Below are experts of layer 7 (counted from 0) of a mixture-of-experts language model. Rows are named router (the router's row for the expert), gate (a neuron's input weights, with its number), up (a neuron's input weights, with its number) and show model dimensions 0-111. Each number is 128 + 24 x the weight over its row's rms, rounded and kept within 0 to 255. Numbers have three digits each.
After each expert's rows: "gets" lists some tokens that make up at least twice as much of what it gets as of all text. This comes from a sample of Wikipedia text that the model never trained on. Tokens count by the router's weight.

# expert 50
router:128109114119160104131121151145188131143096112135118104133100092111108161119101150093117121120162140109161116164164149129152126154149138141097159109107091121100136123154172141138124085091171172156153124122145112146147121108162084150135102091092147120131080138108144095141148149122141139145120136174155130133143088135108116149124102124099
gate1:146115110120136122170124134126124109088170094112128101113131135129126121122104147149160105143101135104130116191114138152093119105122166133078093120105159131096114144136181145139111174157131176142076126113148139102115147095125128126143118108104169170115111157134136093155086101110157099117142154104074125169155182108123123129123132109077
up1:136160105151129148168135094096086166156148149122133120138129105163131143138094120069112116168140139143166124088137153098160149180126108123135103139162145176156132142116113103130114110123108138173136106104133147146146122097152146128109145190161122118109149141088107146115114082166146158197102125167114207090150109138168143127113107111141
gets: " |", "-", " and", "\n", " of", ")"

# expert 6
router:149105157125146172157160096153144093156181130087157149162151091126145121095131123145125110159102139134159108113099126132142137168092105127118192151136147148127086120165117142106111124123176133101161102136131103109143119122087197106119119100154125125131159108116150143124153104097098146150153159106144119146117086159125115102120121155118
gate0:115106114138148119143156150104147069103142138138112112169131118130129144119147080100120119146086135165136133093137144067145119132084100181147163125138137126130155153112144110183106107120111128100101108154091140113168096080104130109139120117153101120157095128124130122085116146129154187149101117113151110136160124144159116120167122173127
up0:155136184148133111123127134163188150140095144153097162111121123149144133105100115105154093116068174119126118141112139100141186131125103156136096108151135145112135118163127126139108149185108113127074133109153126138133140111106094110158122122134111158119146123131145142111133134111151114110104109103174081111128129123121133151119171157091
gets: " the", " a", " The", "'s", " first", " his"

# expert 61
router:122123128085166147111114123120110164174108121128113074113082167171092130125165143111129140131136107128119134177110120079123117138142184123116149091124057164134166127121136113095086130062129104086132150138142137096117116143124105104109140118151112107111163155129118098144140122170094086126122103134113128118117082157136097096146133146101
gate1:124098128121146126115136110166104134145114119172105099125117101174117132134067097083156096166150146129120156115177141120118108125114150133149117107114149113132149139114102128117139168133120103110147100136132147119162118095175113131125119144167126111155126106148084085152171127178154118155164121138156150086119113136175103104143139121159
up1:075128149129123138163162097172112111140096153140144137112148127135156101161101115102147156133118141130132126102096146126086133130193159144161119146124102078178125088123119157046142138146144067127123147136107145117156178106134121124161144143111119122120107162112132141164128109155157094096116157131166094065114130115145157128122124107096
gets: " to", " and", " was", " is", " as", " with"

# expert 29
router:119119117114103103192144123116140144154148152150130090146075157132152154164131123138107151112150130100122136174185094084089121148107087142138134133137136110078119107129096195135116151116105132159132112141080140140121113136134131124075119100107124110113167146115089135164136128097156136170118108128129147128127110121152111115101108116149
gate0:099121148124117107140105134092154129154111090119141121061145129156130119094142144127169124119119152120102161129112121109139108090123109145134088157129158084109092110124107104150106162119116101127111157146109144117127104118131146120128130146084168124137118135125160105127147162166162121138132132155139146122133155125097119152089142157114
up0:132112144123092125136135141101129151120070137187113103102126118170132092116130138134117137087137133151154164126125120072142118107140123132162125093092127158109097116140118119150139091123115104145142125138098139127121145127099162136125120105082173107124095091141151117130136104083174146153158174133147100110129140144153103114147130135117
gets: " |", "|", "\n", "==", "-", "==="

# expert 23
router:163146110121129129079149126109111115125091119136130159178136114090127115170090121143109073126102139120120105115130165149160162120116130143141105130113161177097143160113092149124129119148115096087127155111180153130107123142106154117101126177127156164182155134124162171078113151153124130112125125093099123130168102135072131125118146131121
gate0:092130129125128132123137136137141119109101158148136144142102152115142138160107106129104093108106135137127122166138135151103122148069129109118099152115104147120170119137135092152110114104093149159123136130119150134107140123096109111096135146181169130105152125127119138113138136122083138125083110101158116087097143184092133190122125144133
up0:152129131094130144148088112107127129157146112076177143134137112132148115097132109151160162156140145161131113160166157144146137111098146133154143108117122124122110103129170147114105204166151138085110118114119166160162113141110136132142108137159140109070143153133120134137131092094211135093153115147171143151119152118143110095114107128159
gets: "20", "19", " one", " first", "10", "1"

# expert 35
router:138125140108156118126110102115132102154134131105151169096109103115126137137134114106115115140109151129120088149130121082135104111117083082110150146163124163162133076128172111103128085106118054078119097120140100100130116134116125147127143138126084123133125125128118141089145109154092115103142129171125122131154135157152099115139122174091
gate1:136138118163131143138118157114153101155117114126158143081103140132078156150113141154103159147121144108118103189089150136136100072097106143150130190162153134154147131122141122167129147113124088107126089105117152169127115153126115111156096140142130129121151128157143131127137143163123147159113125110085151137129146146113110116131116137130
up1:134109141122125117133199155121103149139129133083116128136088105174122109165117105098100121168107114118124092150129127138120098124116097149102132180129165165128167149085101095079105137154116169100118138115149115133152144120129139096144149127100151145123111127149128107126131094155116121151112111102134121150113140149123104137108149143139
gets: " of", " in", " for", " to", " on", " with"

# expert 41
router:166141097115121136113119119145116080102150147119168127146126138150080100148112150122114155132109127117128105096136126137122103105164110133120100086091144177104139140135132078140121156137101146154095145153120142163078165115113138128096123117197169146124104184101118115110151142158120130149080139156085137178123144155102157114141169140108
gate2:117128178094108115136165118114130123107119129111125127179115130165101151173161148115123145144072128114152106107156144126127131114171118128116124099125125118141121143152119136087095148091093113166127143111141110125125139099142122108159144138089153152159096120133084133087116129177108163127138121127096121174089155124155136097129167146112
up2:158138099122111127129138118090118136138154152113101127157081137168081140111114117115140115098142120126082125135120131072116140136152149126058112182074131137119140148114154117129175174130124154152090112156148124085111091099138110105134134103152105123130080138163136108100103157131094153125135151112155147141120086120165125132126140179146
gets: " ", "20", "19", "–", "18", "10"

# expert 7
router:156133116123114121091108163139150070103171149121159116118118099133144091136114156173123119145156155149108138132159120144098149128137160154117109124112108140105119182086116125160163143179103148115149129155123097109099134137136146132138156133116127114156134143127129121104096107123148131090098107132134113121154136161095118096055132078113
gate0:134090132160156132117131122125137166150150141117109107090123091116137107106083137185070140087144137115114156127120129117106122090156106147126146151134118146101122151138122118124128129116127112115133135103114147167169120111127175126066109093137088130102104127165138146145132123134112134107147160138084146104140123115142147107140124078097
up0:154126176167166177117134128129111111142165110122108126097100107141142152137126153103116118124127118145129127130101134125163157157137129149131169125143158112105128120140117146094137098181145099137160144161128164123160164129131116121134162106083155137126099145089131151153102107124107109168124106121133135104128141147118131102147193115169
gets: " ", "–", " (", "19", " U", " E"

# expert 0
router:159169132108144136106135131137151159103117119098132154122121112153135112139133126142114095147146109129087157150134129071154110120142130080124105142116081137108118088137168112065135134122117074096125161132140104127129166119151132139095154181170153148080121086108126104156135136167073128117129124155121092108147093100135113122113174177132
gate1:141116133130108149173153130144100088097143100168128115133137120117147097134122113143128112114105206120144100170164123125105092084141140115165142146087100098097113131157107105145094149138148103083153116073107145110130151153121122157119127150131138126141122101130126109142112149118130108149172125141088170105137104114089136109115160136162
up1:145119098130128161147148073077149119125112147149109120147133127115119101168107136103148152109143132183104130102175119108137095140140128148124133114183133124096161144108140098148113086117113127099132124141115110116122130103132153084100132140135141108121124097102139134139122143140144119151162151126102115077093154106153144131101116151144
gets: " and", " in", " for", " as", ",", " with"

# expert 25
router:156136094149096147072197147108137139128131128152085131126143155091098078150129096167135111135092109122140125128170149091137151099095176141107141146142132121135094166104083131161178173146078131101112169144138133148150147113148121126098111154095117153126085135135139083131131145120127125136110095133163118143151159109081146146125134107101
gate0:122183145119128165135159127134127124125129127157158099158148153129177112099131133132123114133113108154112123131118116132128067121161152145096114141104060114119143094148134091172126101112106120115135119154163132128087172133105141100127157190164132139137160085136093112130114132138152102094102168156126078140056110108139082109129138113138
up0:092146138162147128123149134133130097135132137116099109107140119153093101140109105107112108143155127124100158089103089077104156153146090118080101116101117152144116124141156103080136092104091090124153145129112155135139152109145120085103166170112146110126121090120111107160147096151127087124152152144164142090124127125138100062129150112109
gets: " (", " \"", ".\n\n", " |\n", "\n\n", "=="

# expert 28
router:097103095142076159127156102110164116135139142171118141115144142092105134162153112160102136153077128103111159083138108092151167171122165157153153146186122126141148176146089108113097166146086120152121148123120154135152124117139091130123139145104071117114122156115155113139112118115115106083078122110158105094163194126113165120163136126147
gate1:109115127181148178122139116106131180155135151135054121133176160094144147111127099133124109108117128125143119183132080085179123138122114111116087148152095163064132114141130143128098098152082167102102135131140142127100134099117142146139093120137129107114108126106097101104136137130138133130117132161142170125118132131169123126144133120150
up1:078176127157147137094124132143083145124134145149125114124165143130178123125132140155184124097144137113126149133167124105102143146152071140138113143175094152093138124137124140133110118136072119116107131147145113131128140134117131111113136131145157109149136106106147144077105135119135138130178124122146171138092137132133127113130111118115
gets: " ", "\n", ".\n\n", " (", " |\n", "\n\n"

# expert 17
router:150140132106111148066170162106152116127158135116135122125134136090157084105128140159130112116151097164118134094152104114079122138163157178134127133154092123130112123138121136129172169131132147121152171137143100146110142136136137098086152159104103107140125123123111117150115145138112079173120112165157070064154121085089083142166164111080
gate1:128096140125146142105162119144115122141132101148132115193137155128151146115126165158132128138138091156129145076140107114119157127148094136112144129094108108105142126139115106163111101129169127131129130150156186157131123145137121122084127158099104153080111126105092122169148194127113142106132153128096134129124100110087100113158150139124
up1:138101132142158095135121122133118145095156170143120117125155122089106106137157101106106116150097140163129104077154157157171125126098104133144130126085118121124153106145137150150192094131084097146139095146138100096126127136081139124146151110094102095150154140168108144123134131134135115170105133117115128207149109185149176138163098159143
gets: " (", "\n", " |\n", " \"", ".\n\n", ")\n"

# expert 2
router:099064119118163119185142158066131139131144173129113118153081093109099144168117117117092133125123089115124143155155106133104096153106121124119141148090109138111147126138133121141146158118091077138119135073110119145090074125081127136150109125113152129069125114098123115114140111078087142143109145115173122126126127118117119102121135107171
gate2:110115176091124155144145100139105113139121152129141110128106138175170157137109118135084141126150087156116118114149148134144113154112166145110156087096111135087180153155112143152126125107145072105165123126100145117144118151115116171128139138133147100156100134127123150152133134096095138084104156109172104116158140125167131139125151109115
up2:123148154142110092115116118125118112141094100112115122094159143107153137128165111157152114106138162128123108108117125115099093156135126109093150159146164128137142151127108148120106168184134163140143151147105134202090113110143096121142140120150144158124158133136101163087102118171110135147122118117147148130124149155135129112105147116117
gets: "|", ".", " |", " |\n", "-", ".\n\n"

# expert 19
router:122108154133137145082130124120096106131169160127151125157139150166102092101110103118107153119114144075171136126148146148102116118144154148158130143130162131120151140115162131127118137138098130100098143124146134149137104114154082124113117101085113132139085163108151110109117100151123089106121148157112099147136152100116120127134188099106
gate2:140162141110105137160156123139112102107155153101168116122140142137093164140120149151140134144089147149162131169125103115128141118146142133085122133170157112126126106127147161070131121104152150126102156138118109115122125120127089173146145121114137171119118145082146118101127135129144114117184127134142118132114118117126128127126138160090
up2:163157111095124143155163162122102151166158139151151131191094104124124153131122098133092117140112114139138114155107109112116133120089120125100129133149151090093140114127097123109148106130093168135181119095165090127130091111140124096136164129151111139147136104125110099117135132117108130101153124138130127109153129124171150125170113158108
gets: " ", " (", "19", "–", " \"", "20"

# expert 45
router:135153149115096110168102179134103124097176110123113110132157158103144074158109160104145098140138158146134120098137138108098128128088183152147108129207103113125131143112119115154188142134180123133135129114078093136106106162135148136117161119088084156161096072127172128132136118094144131106132103116116150135103130146142134117100134159106
gate0:138133130142132155112186126110142159129140127144098146099164148151094130133175129087131090177117077109096131124107145131134142110106154101094113114166137105117167178102111117145164111094125159157126134091111168161115134133181103125146082131129120127134119123133129070104163154118141143153121141117155139137167091149110120114146158139145
up0:083096146121100107137097137130115155099108134103099095143142112150172137106120159111151091139144106123135153155166108159150156081120109082108113162145163144143142153137102111093115096127131138158098131135127124118112106162172125076137099103107164126164113121102149168159117052117083133137128129113120149111089136100120120103080154143141
gets: " |", " W", " K", " H", " N", " B"

# expert 1
router:136060130155139133113150117170151144119145153101133122132078183162164117131147122111118148066106160124197145112143089160183043125141164159118109132134114124122132132154200122099127125123108159142096116083159166109115136118114096119100133104125122134114116103093140112092137121157105152132141164156107108152117123119110160137103144131115
gate1:154144106139098149131121156120134142164119124153117169132089141145142129143113151119132104136101129174105108123096107196103093124165113101116116107121135122189092129113110147152110134065128113158132107098094157136129136120113093141109134093123082121111075137117142099131132130168152117164121125095112132136106145117087115144094092168166
up1:107184116121112153115135104124120113156102178156106142118144117155133109094092132175125131146159151117101153115148085154143093136109148101151118127112103092141135116136117125114148115137119100124110155089099120120121148130130138142116134171107103167196116147124116104110086126099105143126080138079144114125146084139144093126113082141157
gets: " ", ")", " —", " on", " Total", "–"

# expert 38
router:118153092117114125065188109145124167106157113164137134115132142087094106122185146150109101097133084088146110113122100133153101165097133116113126118154136163137123112115109144167123127117110135123092114093156119173137118125102127061152128161116139120136130096117118114107125128116127125128112134170160127168137140179115115130115111154090
gate0:156125159136156117139166143159165119128127122134094101146119140133086137146104076113086115141142098158098113120129164128164123132084140128113170131141158102113110152132109168163146127115138136116144129161147176131189135136102145129143147088161142127130189101132108101158156149165140181138125147097125131141124119142147117106108131144138
up0:139098166132124146138123100132116181146176107141090112115152165111112127161115126136114103110084173172144124155119109130138099109133125127132089138087137144090109165114119141153142153145104128137095096165151123157157178125109157146165165130152146109131119150116124091138164133137122112099152184194104109132136133086113124106171111134142
gets: " in", " of", " from", " (", "R", " In"